{"normalize_top_k": true, "init_std_router": 0.0071, "norm_place": "pre", "norm_eps": 1e-06, "lr": 0.00706, "decay_shape": "linear"}
Below are experts of layer 4 (counted from 0) of a mixture-of-experts language model. Rows are named router (the router's row for the expert), up (a neuron's input weights, with its number) and show model dimensions 64-127. Each number is 128 + 32 x the weight over its row's rms, rounded and kept within 0 to 255.
Before each expert's rows: a language model's description of what the expert responds to. This comes from a sample of Wikipedia text that the model never trained on.

# expert 57
It responds to: Periods, commas, closing parentheses and heading-closing == ending a sentence, clause or section title, often followed by a new paragraph.
router [114 195 140 128 104 150 139 157 100 126 112  93 140 167 136 138 127 126 114 120 113 198 115 133 141 108 133  92 127  71 114 183 187 133 121  79 139 101 176 143 120 130 131 109 216 155 136 148 116 159 129 103 111 114 149 136 117  93 125 151 130  78 136  75]
up0 [153 115 121 137 129 166  98 117  98  96  87  62 153 127 120 199 110 170 217 112 128 124  61 141 135 106 133 143 139 119 101 128 105 122 171  72 146  94 110 155 107 139 134 120 137 164 151 163 120 130 110  98 129  91 145 121  65 170 131  92 133 111 149  98]
up1 [137 128 126  88  73 135 182 142 135 131 174 111 139 131 118 110 117 114 106 114 101 138 144 134 149 136 168  87 103 185 124 217 165 148 135 120 140 100 142 102 139 145 157 130 153 162 125 132 111 114 121  77 177 166 157 104 157 112 140  87 130 101  92 162]
up2 [124 162 102  88  86 132 115  70  96 109 152 128 121 163 125 181 164 140 109 111 119  40  95 140 106  72  75 154 197 109  68  92 135 113 121 130  85 181 127 127 118 120  98 102 164 133 151 145 140 138 208 119 121  94 113 178 103 145 154 167 117  73 100 165]
up3 [124 166 117 118 168  41 128 109 108  54  55 147 128 117  90  61 110 152 121 157 131 138  58 116  89 128 142 117 155 123 178 158 133 135 177 124  92 139  69  70  95 119 169 138 170 126  94 101 147 191 160 108 147 121 106 122 108 146  92 142 128 155  89 192]
up4 [167 129 156  74 165 180 122 117 161 119 162 159 103 107 144 149 112 195 131 161  38 158 120 109  97 149  89 112 168  88 161 178  90 155 150 116 182 128 119 195 155  56  88 151 117  70 146 107 106 114 168 130 154  93 165 130  94 109 100 108 110 144  60  99]
up5 [115 139 173 105 151 174 134  88 153 162 148  95 129 118 122  87  98 102 104 122 160 104 146 135 168 105 126 124 106 129  62 157 159 168 120 101  98 100 108  72 144 122 171  98  84 164 117 108 146 117  89 119 104 138 209 116 121 150 132 135 144 112 102 182]
up6 [159  89 113 113 155   0  91 147 141 120 130 138 131 152 122 144 118  99 157 114 144 112  98 112 173 172 102 177 173 139 168 191  70 133 184 127 148 183 123 116 109 143 130  91  92  98 147 120  90  87 139  97 126 168  80 129 147 134 118  55 180 117 151 133]
up7 [140 137  83 118 121 114 139 153  85  99 128 107 134  57 121  95 169 192 122 131  52 138 134 148 106 168 110 149 118 164 160 144 132 176 146  86 159 109  35  45 125 127 110 179 170 140 147 104 139 157 129  77 146 158 142 119 176  76 113 116 142 111 133 152]
up8 [133 135 105 140 139 106 167 183 170 122  85  69 130 156  61 120 138 103 128 191 191 125 112 105 175 109  90 143 126 155 158 109 106 108 116 116 141 150  63 113 172 120 102 155 116 153  86 118 110 134 156 131 117  56 122 117 162 150 195 144 106 116  47 160]
up9 [122 126 131 131  90 172 127 108 113 115 111 157 133 136 106 119 135 174 142 138 121 168 107 127 153  72 115 108 120 124  91 209 104 135 102  65 179 147 127 163 124 147 126 188 180 147 120 114  72 211 159  68 137 107 145 156 131  94 136 171 136  82 154  66]
up10 [101 100 137 121 186 112 126 149 125 128 143 117 119 122 131  88 123 120 155  83 129 116  85 118 111 108 144 193 212 114 153  77 182 149 140 167 142 172 175  82 110 113 169  92 124 139 173 146 108 113 149  79 166 187 120 111 139 147 161 138 179  90 127 181]
up11 [149 168  43 132 115  84 124 113 129 124 101 135 100 177 159  63 117 157 117 115 126 201  93 164 145 142 120  97  84 133 108  84 163 130  81 133 107  83 193 148 113  83 107 141 118 141  88 154 143 122 133 108  97 149 140 154 101 127  66 146 133 153 195 177]
up12 [167 126 187  94 133 152 148 116 123 113 174 142 162  91 145 166 126 109 186  82 137 154 161 132 146 135 166 137 177 116 101 128 198 147 164  91 157 133  88 156 159 139 137  84 145 108 127 105 126 128 148 102 143  86 142 121 178  60 172 197 153 164 156  95]
up13 [107 174 173 128 101 165 174 141  81 162 130 100 135 140 128  70 116 113 183  98 113 150  70 128 126 110 112 108 165  96 108 158  84 137  96  82 153 124 128 137 128  96 151 119 252 117 105 105  94 148 102  97  92 121 102 124  60  80  93 146  85  78 138 127]
up14 [134  80 107 131 154 140 134 148 120 166 113 100 149 119 154 109 140 125 141 201  90 145 174 107 163 135 121 152 159 170 158 153 107 118 160 154 150 134  61  71 112 136  81 135 146 145 120 139 158  77  99 113 126 153 117 105  99  55 161 131 176 206  79  79]
up15 [ 54 162 141 147 128 132 129 111 136 128  97 155 130 178 144 140  95 145 111 163 155 120 141 120 157 147 140 132 161  46 153 190  88  63 106 159  92  96  44 128 138 153 118 136  79  60 143 112  88 114  73 112 111 147 123 136 171  78  97 198 119  52 128 145]
up16 [184 165  67 126 121 111 121 113 114 127 152 155 115 129 110 142 132 156 154 145 156 138 166 154 109 109 146  98 214  92 134 100 132 129 128 110 102 107 145  75 116 121 112  73 182 142 149 173 134 108  62 105 147 123 143 146 194 172 102 146 131 110  97  33]
up17 [108 146 111 113 115 158 116 128  91 124 116 119  94 142 129 104 118 159 126 104  78 194 150 126 163 163 110 135  84 141 123 119  64 164  82 159 145 120 128 147 158 106 151  97 161  90 146 144  45 125 154 104 190 113 130 161 161 178 171 166 137 175 206  89]
up18 [129 156  93 131  95 144  41 176 148 107  90 163 139 122 139  93  94 114  85 160  46 177  95 138 152 133 144 121 115  78 156 132 125  95 147  91 152 119 175 190 151 135 166 105 181 156 124 147 190 171 158 131 125  74 122 103 106 118 134 123 115 165 104 107]
up19 [139 107  79 164 167 144 155  98 152 145 150 135 154 159 156 153 115 144 151 103 159 143  61 103 157  64  99  62 114 129 160 178 189 133 186 146 104 118 135 105  91 132 137 105 128 122 146  85 113 164 114  95 150  55 142 115  99 153 152  46 161  51 126 138]
up20 [ 59 151 131 128 116 178 161 153 133 147 119 118 125 153 141 154 115 124 182 105 146 142  80 100 162 119 151  67 100  83 144  78 141 113 135 105 110  73 109  42 137 116 103  92 184 141 166 177  72  90 102 123 110  79 133 182  91 127 104 148 136  99 161 138]
up21 [ 65 143 161 109 126  59 132 135 126 156  90 143 123 125 115  80 145 118 171 156  94 159 124 118 169 117 113  88 111 163 107 165 152 162 124  99 102 132 155 103  84 146  74  97 176 144 115 121 149 154 108  94 124 150 120 141 124 108 189 146  94  30 100  83]
up22 [164 148 166 137  34 153 124 153 150 130  95 125 125 116 132 138 110 181 182 113  72 104 145 136 140 127 119  75 139 119  97 156  78 114  81 107 197 146 121 121 140 152 128 100 102 140 124 160 132 144 178  79 142  93 125 120  61 122 156 192 120 132 104 113]
up23 [116 113 132 149 138 185 157  81 148 136  75 189 109 105 129 207 123 111 148 106 157  93 165 117 159 114 124 124  52 106 170 110 122 116 105  83 164 145  81 122 128 117 134 106 127 151 108 124 139 116 113 126 123 175 162 121 100 108 136 103 115 169 149 186]
up24 [138 101 126  78 112 119 125 125 173 139 139 152 105 132 120  96 139 144 127 130 102 142 136 149 171 158 114 173 155 108 124  94 151 130 129   6 129 124  84 161 142  66  70 141 123  99 115 157 100 132 141  76 156  92 103 125 122 157 178 179 137  71 130 134]
up25 [ 99 146  99 127 134 100 196 133 133 160 101 155 134 164 130  96 112  95  83  74  84 115 116 110  91 119 133 101 150 151 104 166 173 127 109 205 154 129  99  89 141  56 119 178 165  97 144 142 164 151 130  97 120 156  95 122 171 196 143 117 217 157 140 108]
up26 [105 153 144 127 127 119  99 173 151 121 172  71 157 151 115 107  94 164 147 135  81 149  76 143 146 119 120 161 157 155 123 172 181 153 118  50 121  74 123 104 159 126 130 176 195 146 122 138 158 137 171 143 129  54 108 132 136 144 148 149 156 109 142 124]
up27 [148 137 150  49 110 174 145 155 144 100  74 114  90 145 158 198 121  91 128  93 121 121 159 145 106  85  98 119 145 174 140 106 165 144 116 116 145  91 119 188 142 110 147  82 141 120 148 142 100 139 146 147 177 109  96 159 121 139  90 124 187  96 134  37]
up28 [ 87 127  54 167 100  96 122 141  87 180 168 124 103 119 114  84 118  80 103  74  91 121 125  98 107 126 134 138 163 156 132 145 174 134 152  74  74 130  97 145 149  87 146  90 148 122 108 145 185 143 209 132 113 119 114  84 132  67 162 177 102 144 118  94]
up29 [ 89 110 151 106 165 107  90 139  98 125 153 168 129 144 144  78 142  82  55 175  63 151 123 134 156 132 128 199  92 164 128 130 137 139 118 165 113 136 173 125 108 124 181 136 144 148 141 171  80 166 133 157 154 124 129 135 186 114 126 115 182  97  83 122]
up30 [151  60 107 138  88 149  72 119 125 143 116 159  65 138 100  72 108 141 196 101 116 146 132  71 103  71 140 143 130 132 122 141 172 163 139 119 136  28 111  92 112 112 163  96 136 115 112  89  97  84 136 159 158  96 151  75  86 131 110 159 164 219 148 114]
up31 [125 199 167 122 121  97 113 141 149 137 152 117 146 170 126  83 158  81 129 121 152 128 188  83 104  96 108  75 184 161  90 139 123 100 127 109 151 120 177  93 113 135  80 136 166 128 149 166  87  90 111 117 108 114 121 134  71 135 161 157 147  95 164 125]
up32 [102 133 146 134 172 123 122 120 173 161 149 173 129 142 104 156 125  56 128  70  95 168 119 163  84 107 121 171 130  75 182 124 184 117 179 160 114  70 186 115 111 124 128  82 142  99 141 192  91 130 105 155 125  98 114 146  93 185 127 155  54 105  87  97]
up33 [ 75 178 138 161 153 117 150 150 108 181 107 117 139 183 171  95 117  75  60 134 138 129 138 160 138 136 111 128  48 151 120 165 158  88 137 103 137  64 118 188 129 148  80 149 121 141 116  82 159 103 156 104 140 143 116 162 105 158  95 108 160 120 142  55]
up34 [124 116 173 169 143 145 145  98 138 125 135 129 102  96 141 135 158 114 121  74  97 165  91 139 151 122 109 139 147  98  95 144 130 112  95  96 120 129  86 198  83 112 115 119 193 153 113 172 104  98 119  88  81  88 124 100 114 123 113 118 171 142 161  59]
up35 [ 68 154 154  74 145 121 141 180 130  99 143 121 121 137  99 135 118  62 120  94 115  71 103 123 120 126 136 162 134  61 103 134 129 121 127 128 136  93  69  83 108 164 173 120 156 164 134 145 102 178 153 111 143  85 130 131 164 124  91 125  72 112 151  81]
up36 [126 165  80  75 174 146 138 153 151 170  63  77 138 142 106 144  71 100 192 112 133 146 114 153 162  78  81 146 145 101  91 154 123 139 120 181 144 177 131  99 119 113  78  63  99 118 127 128 116 140 195 139 102 150 102 153 119  96 126 160 114 136 137 107]
up37 [137 140 105 107 162 163  83 134 152 176  90 190 121 112 138 105 141 126 166 153  96 187 154 106 116 107 140 131 125 178 121 120  95 132  85 131 188 121 157 142 101  81 123 127 152  93 131 187 151 149 151 164 148 132 155 104 155 211 111 152 101  94  60  66]
up38 [138  78  78 107  57 108 148 197 107 126  87 101  88 104 163 202 123  95 117  99  87 127 121 165 142 121 150 100  94  42  80 172 101 104 114  79 109 134 112 194  90 140 128 119 128 125 139 139 118 122  95 113  95 123 115 149 103 139 115 176 109 142 153 151]
up39 [ 92 115 142 142 109 122 161 119 116 121 115 142 167 173 141  42 122  99 130 112 112 189  60 121 202 183 124 150 137  84 197 102 141 136 139 126 146 116 154 152 133 123  71 156  93 113 128 103  99 145 107  88 149 180 136 136 178  69 104 174  96 121  84 111]
up40 [131 201 172 111 159  94 114 137 153 143 153 143 115 188 114  66 121 162 151 160 174 146 111 120 160 136 130  61  97  90 118 182 160 127 151 140  98 124 179 136 147 115 116 147 157 185 150 157 133  52 126 147 104 108 100  97  79 139 181 171 116 125 118  93]
up41 [123 128 166 187 170 130  81 156 106 117 168 154 121 117  93  90 118 104  74 155  80 189 135 141 162 127  98 112 174 150 129  91 190 106 139 146  66 112 187 147 173 132 101 171 131 167 116 139 152 183  91 180 115  80 144 133  99 141 140 135 136 127 109  88]
up42 [131 104 141  80 139  94 167 173 132 125 176  70 141 149 166  99 103 103  64 103 115 182  88 148 101 143 130 100 150 172  71 153 136 129 151 164 135 113  73 116 143 131 157 127 119 167 123 165 127 138 123  95 130 125 158  92 138 152 144 172 118  56 154 108]
up43 [131 140  90  99 196 160 118 176 115 138 135  86 192 201 172 108 119 104  77 150  91 197  84 117 196  71 134 142 123 157 138 113 108 131 167 132 108  85 144 152 105 165 104 108 105 116 126 144  86  98 120 128  97 158 163 139 136 118 112 142 101 165 168 134]
up44 [132 140 155 127 146 142 138 150 166 141 179 146 120 157 140 118 128 131  89 104 103 168 155 147 149  88 131 103  76 149 108 146 159 127 150  98 122  78 119  80 160 142 105 147 155 175 130 113 149 120  85 133 153  56 100 107 128 126 108 181 132  32 139 107]
up45 [ 80  87  88 118  94 130 147 172  85 166 102 124  97 122 154 133 122 147  95  96 108 156  91  83 140  60 125 170 112 207 120 132  98 127 135 150 163 190 156 106 138 100 128 134 157 135 119 116  89 153 117  87  48 168  99 132  87 120  85 133 175 138  65 149]
up46 [ 87 199  94 117  81 141 163 103  84 120  65  99 137 145  53 151 110 160 143  86 151 169 124 155 166 147 119 150 160 168 118 128 163 160 112 126 138 155 103 172 125 150 146 131 180  65 134 110 155 114 151  87 160 196 123 144  99 100 156 130 136 116 152  77]
up47 [131 170  82 123 130 148 192 179 181 152 159 109 123 106 139  60 155 124 186  75 126  91 145  97 119 157 106 133 111 112 130 172  88 138 140 109 124 124 118  81 131 148 129 111  89 131 145  87  87 119 151 124 130 112 131 155  51  97 114 161 119 103 150  80]

# expert 49
It responds to: Subject pronouns he, she, it, they right after a comma or line break, before was, is, had; also he inside words.
router [132 133 143  99 125 129  96 172 140 156 125  92 121 147 171  73 129  82  56 170 103 155  57 129 144 133 126 116  99 102 118 186 165 119 123 112 150 159 165 137 138 137 140 159 167  93 132 144 158 176 114 124 131  62 120 138 190 128  88 126 119 114  41  49]
up0 [142  69  80 157 174 132 158 141 184 156 126 168 108 152 139 116  78 142 142  59 156 178 174 140  93 101 156 129 189 134 127 113 160 139 151 142 154 119 131 105 150 100 162  76 169 111 108 143  96 109  91 122 175 103 154 146  87 112 145 177  82  84 133 143]
up1 [108 180 122 145 130 114 146 124 146 130 134 148 127 164 165 132  92 106 119 146  61 224  93 102 194 106 110 151 143  67 102 153 184 111 113 157 132  29 146 159 170 132  99 155 119 119 137 146 146  91 119 179 160 104 110 113 139  67 101 121 146 161 138 107]
up2 [140 161 182 101 105 115 129 204  66 101 122 130 130 156 173 178 121 124 136  82  79 117 111 106 113 143 114 115 133 111 166 128 131  93 164 169 186 108 130 113 122 153 143  72  95 152 142 150  94  99  98 111 173  85 143  44  79 140 118 128 150 125  83 132]
up3 [ 92 138 129 171 106  85 123 106 105 158  98 101 149 117 140 136 123 101  87  59 166 140 134  77 118 105 122  82 121 183 154 126 196 185 156 109 132 121 157 124 162  88 177 136  80 152 124 115 183  62 127 112 131 100 150 149 198  94 159 147 135 151 103 154]
up4 [ 99  96  97 130 126  51 173 153  92  89  79 136 163 213 131  59 113 108 123 204  78 172  93 146 174 169 148 155 150  94 133 154 120 117 156 124  68 145 177 139 140 114 113 163 144 145 131 103 107 148 127 201 112 110 134 133 150  79 140 144 147 165  64  96]
up5 [129 160  77 161 131 154  88 121 127 187 109 102 134 150 122 141 119 133 119 227 157 176 129 122 164  85 152  92  86  71 106 138 130 132 148  65 149  96 154 183 112 108 104 161 174  77  94 155 139 153 111  89 144  96 233 122 108 129 118  95  95 159 185 154]
up6 [135 122 149  94 103 112  97 150 112  61 119 115  76 155 171 188 141 119  69 120  49 176 137 136 141  50  81 100 125 110 146 150 117 129 129 134 113 122 156 114 120 120 135  26 131 106 145 109 146 152 105 110 174 162  97  91 111 130 114 124 159  81 142 110]
up7 [125 163 118 114 137 157 120 174 118 100 175  79 149  90 110 139 120 103  84 153  80 132 120 157 123 168 139  87 134 124 129 180 136 113 158 124 188 133 122 117  98 112 171 183 119 138 139 196 157 193 112 134 140 101 140 172 170  75 101 172  85 133 120 123]
up8 [165 141 112 141 134 130 117 155 128 173 138 121 170 101 175  59 165  86  61 171  81 179 136 163 155 161 151 135 157 105  95 196 147 142 146  36 153 163 136 193 119 145 133 131 175 113 149 118 132 138 125 142  86  68 130 140 143 125 100  75  69 116  92 143]
up9 [179 128 203 130 134  87 139 172 126 103 125 115 136 124 132 135 196 110  70 105 101 140  99 102  85 142  90 129 114 150 148 161 124 110 145 166 141 145  98 136 107 115 151 147 150 158 127  30 144 191 116 119 121 128 148 126 118 166  95 101 160 144 132  86]
up10 [121 124 155 125 106 177 154 117 149 131  69 162 141 127 142 103 118 108  69 125 165 127 105 169 102 123 179 133 159 106 136 151 131 137 106 113 128 133  91 203 114 124 126 109 136 141 109 105  90 138 159 124 141 119 156 127 167  74 124 165 111 139 193  58]
up11 [ 88 143 159 117 199 121 153 166 167 139 117 140 124 156 143 149  96  90 162  78 156 107 125  95 103 122  76 135 174 128 100 120 140 153 157 145 183  81 144 135  72 120  60 174 241 119  57 136  99 171 126 137  65 198 147  82 158  38 102 175 110 104 143 164]
up12 [178 104 137  53 105 162 144  96 157 195 144 133 150 123 140 118  91 150 123  86 142  99 169 102 175  92  69 137  97  95  95 143 120 125 130  54 145 143 100  67 175 124 147 144 126  79 143 138 124 126  95  83  95 159 132 116 135 167 148 182 108  96 118  92]
up13 [225 103 108 203 141 214 116 171 117 166 157  97 109 124 155 159 103  90 162  99 111 136 193 161 122  66 136 126  74 115  75 123 147 124 156 137  90 167  87 147 154 121 162 123 129 141 127 121 151 152 174 158 110 126 132  93 142 119 138 124  57 132  98  80]
up14 [ 82 108 151 111 155 135  90 155 146 125 157 134 171  74 128  35  73 135 123 139 140 163  49 101  99  89 110 152 172 124 129 150 136 127 129 133 166 159 125 126 157 144  76 120 156  89 152 101 121 175 102 102  86 140 126 135 187  81 139 171 140 144 108 107]
up15 [160 119 152 136 131 140 145 112 107 102 107 187 129  96  95  93 154  89 150 129 129 122 132 139 127  98 130 101 230 157 153 104  81 132 118 103 186 150  95 132 133  94  86 168  91  79 125 153 185 118 161  96 126  99 151  91 127  93 142 107 129 162 192 129]
up16 [ 82 127  93  91 145 109 138 168 175 111 128 155 129 105 151 157 141  25 107  73  84 121  63 136  99  62 108 117 191 127 124 192 142 112  90 134 162 156 148 131 133 135 127 119 180  98 147 176 158 127 146 154 154 123 152 123  82 142 155 151 111 152 112 124]
up17 [ 93 114 139 130 146 158 159 174  85 130 139 175 119  82  52  97 141 104 112 175 126 135 133 138 183 162 146 129 119 134  76 116 184  99 133 134  96 156 107 154 141 120 139 168 134 112 171 118 204 148 139 101 102 106 129 163  95 100  76 124 132  98  76 130]
up18 [121  80 133  85 185 139  98  92  97 116 119  30 113 156 119 113 148 178 117  99 140 109 155 130 151  96 108 116 137  64 129 164 146  92 158  97 161 129 111 138  75 119 103 148 142  92  98 158 132 101 172 141 160 112 156 160 134 157 138 140 134 145 109 109]
up19 [152 139 186 134 159 116 152 148  70 178 114  99 179 151  56 113 138 168 129 136 143 145  91 134 112 120 115 108 133 123 163 134 109  87 155 153 120 154 134 119 154 135 123 119 123 166 116 176 152 186 114 187 142 124 121 103 114 138  92 134  71 168  69 144]
up20 [173 154 122 108  82  94 109 158 115 130 113 110 103  84 137  78 134 151  94  97  70 159 125 145 113 133 176 107 170 173  85 103  73 130  68 133  98 114 160 128 191 194 107 139  99 127  98 161 161 129 158  99 174  87 101  90 161 131 162 136 134 124 123 109]
up21 [155 150  78 122 132 109 170 120 207 192 106 122 106 134 145 170 147  86  89  73  98 124 104 119 145 134 116 106 136 150 101 158 152  89  88 152 150 157 138 136 115 113 142 102  60  68 112 170 169 129  71 117 168  99 154 159 179 161 139 180 152  59 125 138]
up22 [135 152 160 141 100  75  90 140 104 156 117 147 122 189 127  94 139  90 168 187 123 135  84 107  85 133  69 180 109  87 118  98 173  77 150 139 127 137 138 123 167 123  91 117 126 146 131 117 145 158  86 176 206 119 191 103 123 112 152 103 107 105 140 146]
up23 [ 96 136  99  74 141 115  57 134 110 145 138 124 101 129 126 116 154 219  42 133  65 100 153 171 165 107 129 132 183  64 132 134 112 134 141 178 181  63 138 170 142  78 114 135 109 128 124 153 132 143 153 146 154 106 152 172 132 144 103 103 127 133 147 122]
up24 [113  89 110 130 129 140  86 156 106 137 115 133 135  96 127 125 102  81  74 101 114 135 164 141 112 131  78 178 140 133 101  49  97  94 137 152 192 147 155 144 127 124 162 129 181  87 115 205 116 141 129  86 153 130 172  95 114 113 153 112 141 159 138 138]
up25 [151 113 131 149  74 111 190 186 117 154 153  63 128 162 139 137  97 135  80 157 156 109 109 104 169 101 121 125 175 105 129 125 111 183 103 136 160 151 163  84 112 149 149 190 148 131 155 107 156 173  98  97 121 147  87  48 114 141 134  99 119 109  96 152]
up26 [137 172 114 172 147 101  95 136 103  99 150 118 133  92 135 154 166 116 106  96 143 104  56 169 133  93 143 186 104  53 163 171 180 151 130 119 156 174 147 174 141  92 129 155  91 123 110 104 115  86 128 117 118  88 141 106 109 126 154 144 107 148  71  81]
up27 [161 182 174  59  96 124  81 145 123 139 137 163  95 189 116 115 121 115 104 110  96 138 163  92 165 153 117  90 155 123 141 168 151 123 102 148 131 153 115 150 110 135  88 149 168 126  78 110  88 128 125 130 175  93  87 185 202  98  96 162 138  42 114 100]
up28 [133 120 120 134 143 113 190 124 141 134 109 124 114 152  81 111 103 156 137 167  57 193  80 158 161 144 139 153 109  96  98 191 129 170 201  92 164 117 132 131 148 132 118 153 115 141 126  98 111  90 152 118 127  90 138 103 139 129 149  87 138 166 127  98]
up29 [198 100 152 124  51  74 112 157 129  41  81  72 159 156 136 105 131 133  99 114 123 174  88 126 120 146 175 129  49 109 108 119 166 105 141 107 133 121 176 130 143 134 156 146 158 107 107 103 132  77 147  50  72 115 173 159 143  89 143 145 121 137  96 175]
up30 [192 157 139 127  53 129 172 150 138  95 120 164 134 170 131  59 162 182 116 146 106  77 167 141 111 157 130 110 146  89 141 118 160 158 102 157 137 123  97 145 169 155 147  69 153 128 111 125 132  92 134 167 143  95 174  75 130 124 119 135 143 125 142 116]
up31 [167  93 131 137 134 160  97 137 104 166 117  78 136 112 190  89 121 112 128 122  52 138 155 123 124  88 152  89 131 157 185 135 117  76 146  93 153  85 214 141 102 108 126 105 129  94 123 119 153 161 157 129 167  33 136 152 125 110 112 156  99 187  78 100]
up32 [188  92 121 144 130 140  73 144 126 115 128 112 118 121 168  97 154 128  56 147 112 101 177 113 101 131 134 158 132  79 111 120 150 151 115 126 165 162 127 138  98 139 132 110 113 145 118 144 123 160  36  97 122 149 105 122 150 101 133 175 109 107 116 126]
up33 [ 95 151 143 107  83  94  80 130 173 133 107 123 102 149 200 140 118 142  92 144 147 195 111 116 181 115 141  90 109 155 164 112 115 110 151 121 148 162 153  83 158 109 119 154 127 126  65 133 110  91  97  90 149 137 108 158  68 165  99 182 123 110 153  99]
up34 [155 168  75 125 154 156  81 170 136 121 127 128  95 108 175 129 149  51  94 151 114 139  57 107 142 200 131 136 175 132 135 126 142 177  72  71 138 113 141  97 111 153 133 149 139 176 116 106  64  91  98 119 150 126  96  97  95 104 156 130 154 132  94 106]
up35 [145 112 131 157 141 156  99 126 118 122 167 137 114 122 180  94 151 191 139 130 121 166 141 177 118  97  99 159 104 127 210 146 133 161 161  99 140 130 161  83 112 111  91  55  99 142 141 129 120 158 137 138  49 148 125 150 144  49  88 117 132 163 116 130]
up36 [209 150 206 139  85 140  89 155  97  79  89 111 126 109 170 124 131 152 114 155 121  87 140 174 161 152 109 148 157  71 150 187  73 178 103  99 127 138  71 108 162 104 148 133  88  90 132  88 160 141 185 150 124 155 113 149 127 106 126 127 162  96  74 209]
up37 [124 136 101 159  79 116 139 141 129 195  53  81 121 149 160 162 105  87 170 116 138 168  86 135 216 152  83 200 137 141  99 116 118 133 121 147 150 139 133 144  91  81 136 147  85 125  94 147 140 131 107  54 159 133 147 101 159 138  57 182 111 151 113  95]
up38 [182 136 126  79 180 115 163 126 137 161  99 113 122 130 178 127 140 142 157 155 145 108  98  90 168 158 102 114  99 155 105 138 153 108 115 101  94 128 199  87 115 128 224 135 171 115 129 138 154 135 112  86  88  68 143 137 172  84 119 117  63 134 141 131]
up39 [188  84 127 145 147 166  98 145 174 114 117 122 112 158 167 138  86  71 136  94 105 101 121 120 122 153 163 112  52 152 125 127 176 144 173 167 126 137 103 139 131 148 135 124 133  94 104 161 147 192 128 161 145 174 141 177 148 128 132 125  86 122  92 147]
up40 [111 172 105 150 119 163 101 203 128 122  84 157  83  72 160  67 114 149 105 104 122 149 142 158 171 124 108 127  64 124 137 102 125  97  36 125 134 137 177 139 124 134 175 132 135 144 140 171 201  95 115 166 149 185 131 165 116 113 121 165 144  99 138 199]
up41 [ 51 163 132 108 108  70 122 164 127 101 107 142 159 145 163 125 156  94  88 129  35 157 182  85 155 123 109 179 106 127 112 174 180 162 132 106 137 120 137 180 137 137 154 146 145 100  60 196 183 102 171 126 161 117 109 147  93 124 104 152 148 105 122 105]
up42 [153  89 146 116 118 114 121 147 146 123 106  86 140 124 197  98  94  45 183  63  96 138 111 117 126 158 137 193 158  81 144 133  90  94  71 136 129  81 116 139 146 143 105 100 115 136  97 163 143 136 175 122  68 186 147 137 170  90 122 129 130 172 131 102]
up43 [142 152 185 124  49 113 155 103 163 178 105 150 162 130 146 197 165 159 132  75 189 115  75  97 123  94 130  87 114 109 122 173 138 140 159 179  74 162 163 125 111  97 154 105 162 145 129  87 100 171 157 113 108 127 125 131  87  83  92 124 110 137  62  97]
up44 [119 117 126  96 102  96 135 131 134 104 136 138  89 153 171 128 149 148  96  99 110 129  89 162 119 109  97  91 156 127 191 152 136 114 150 139  94 121 139 147 156 168 205 148 101  94 115 122 190 126 135 118 104 114  84 159 166 111 137 182 160 194 119  65]
up45 [196 129 136  65 173  78 100 163  95 133 106 189 121 152 139 114 116  84  99 157 108  49 115 106 120 167 192 143 108 159 153 114 103 163 162 133 105 161  99 103 214 154 102 151 106 139 157 114 127 172 150 101 153 141 130 111 165 113 141  75 109 134  55 145]
up46 [127  91 132  93 148 159 106 155 125  97 120 155  91 109 131 112 209 107 202 106 152 170 157 140 128 131 150 131 129  74 145  99 149 117 150 142 152 121 108 151 138 152 114 162 119 126 152 132  96 129 182 152 148 160 146 132 129  86 149 156 172 194 122 147]
up47 [177 106  83  98 136  50 103 131 108 156 100 183  93 147 113 131 107 102 146 144 122 130 149 151  93 105 155 134 147 100 136 195  63 103 169 140 107 158 159 129 141  96 188 133 149 147 147 166 134  94 119 124  66 118 134 159 170 107  89  52 182 192 150 121]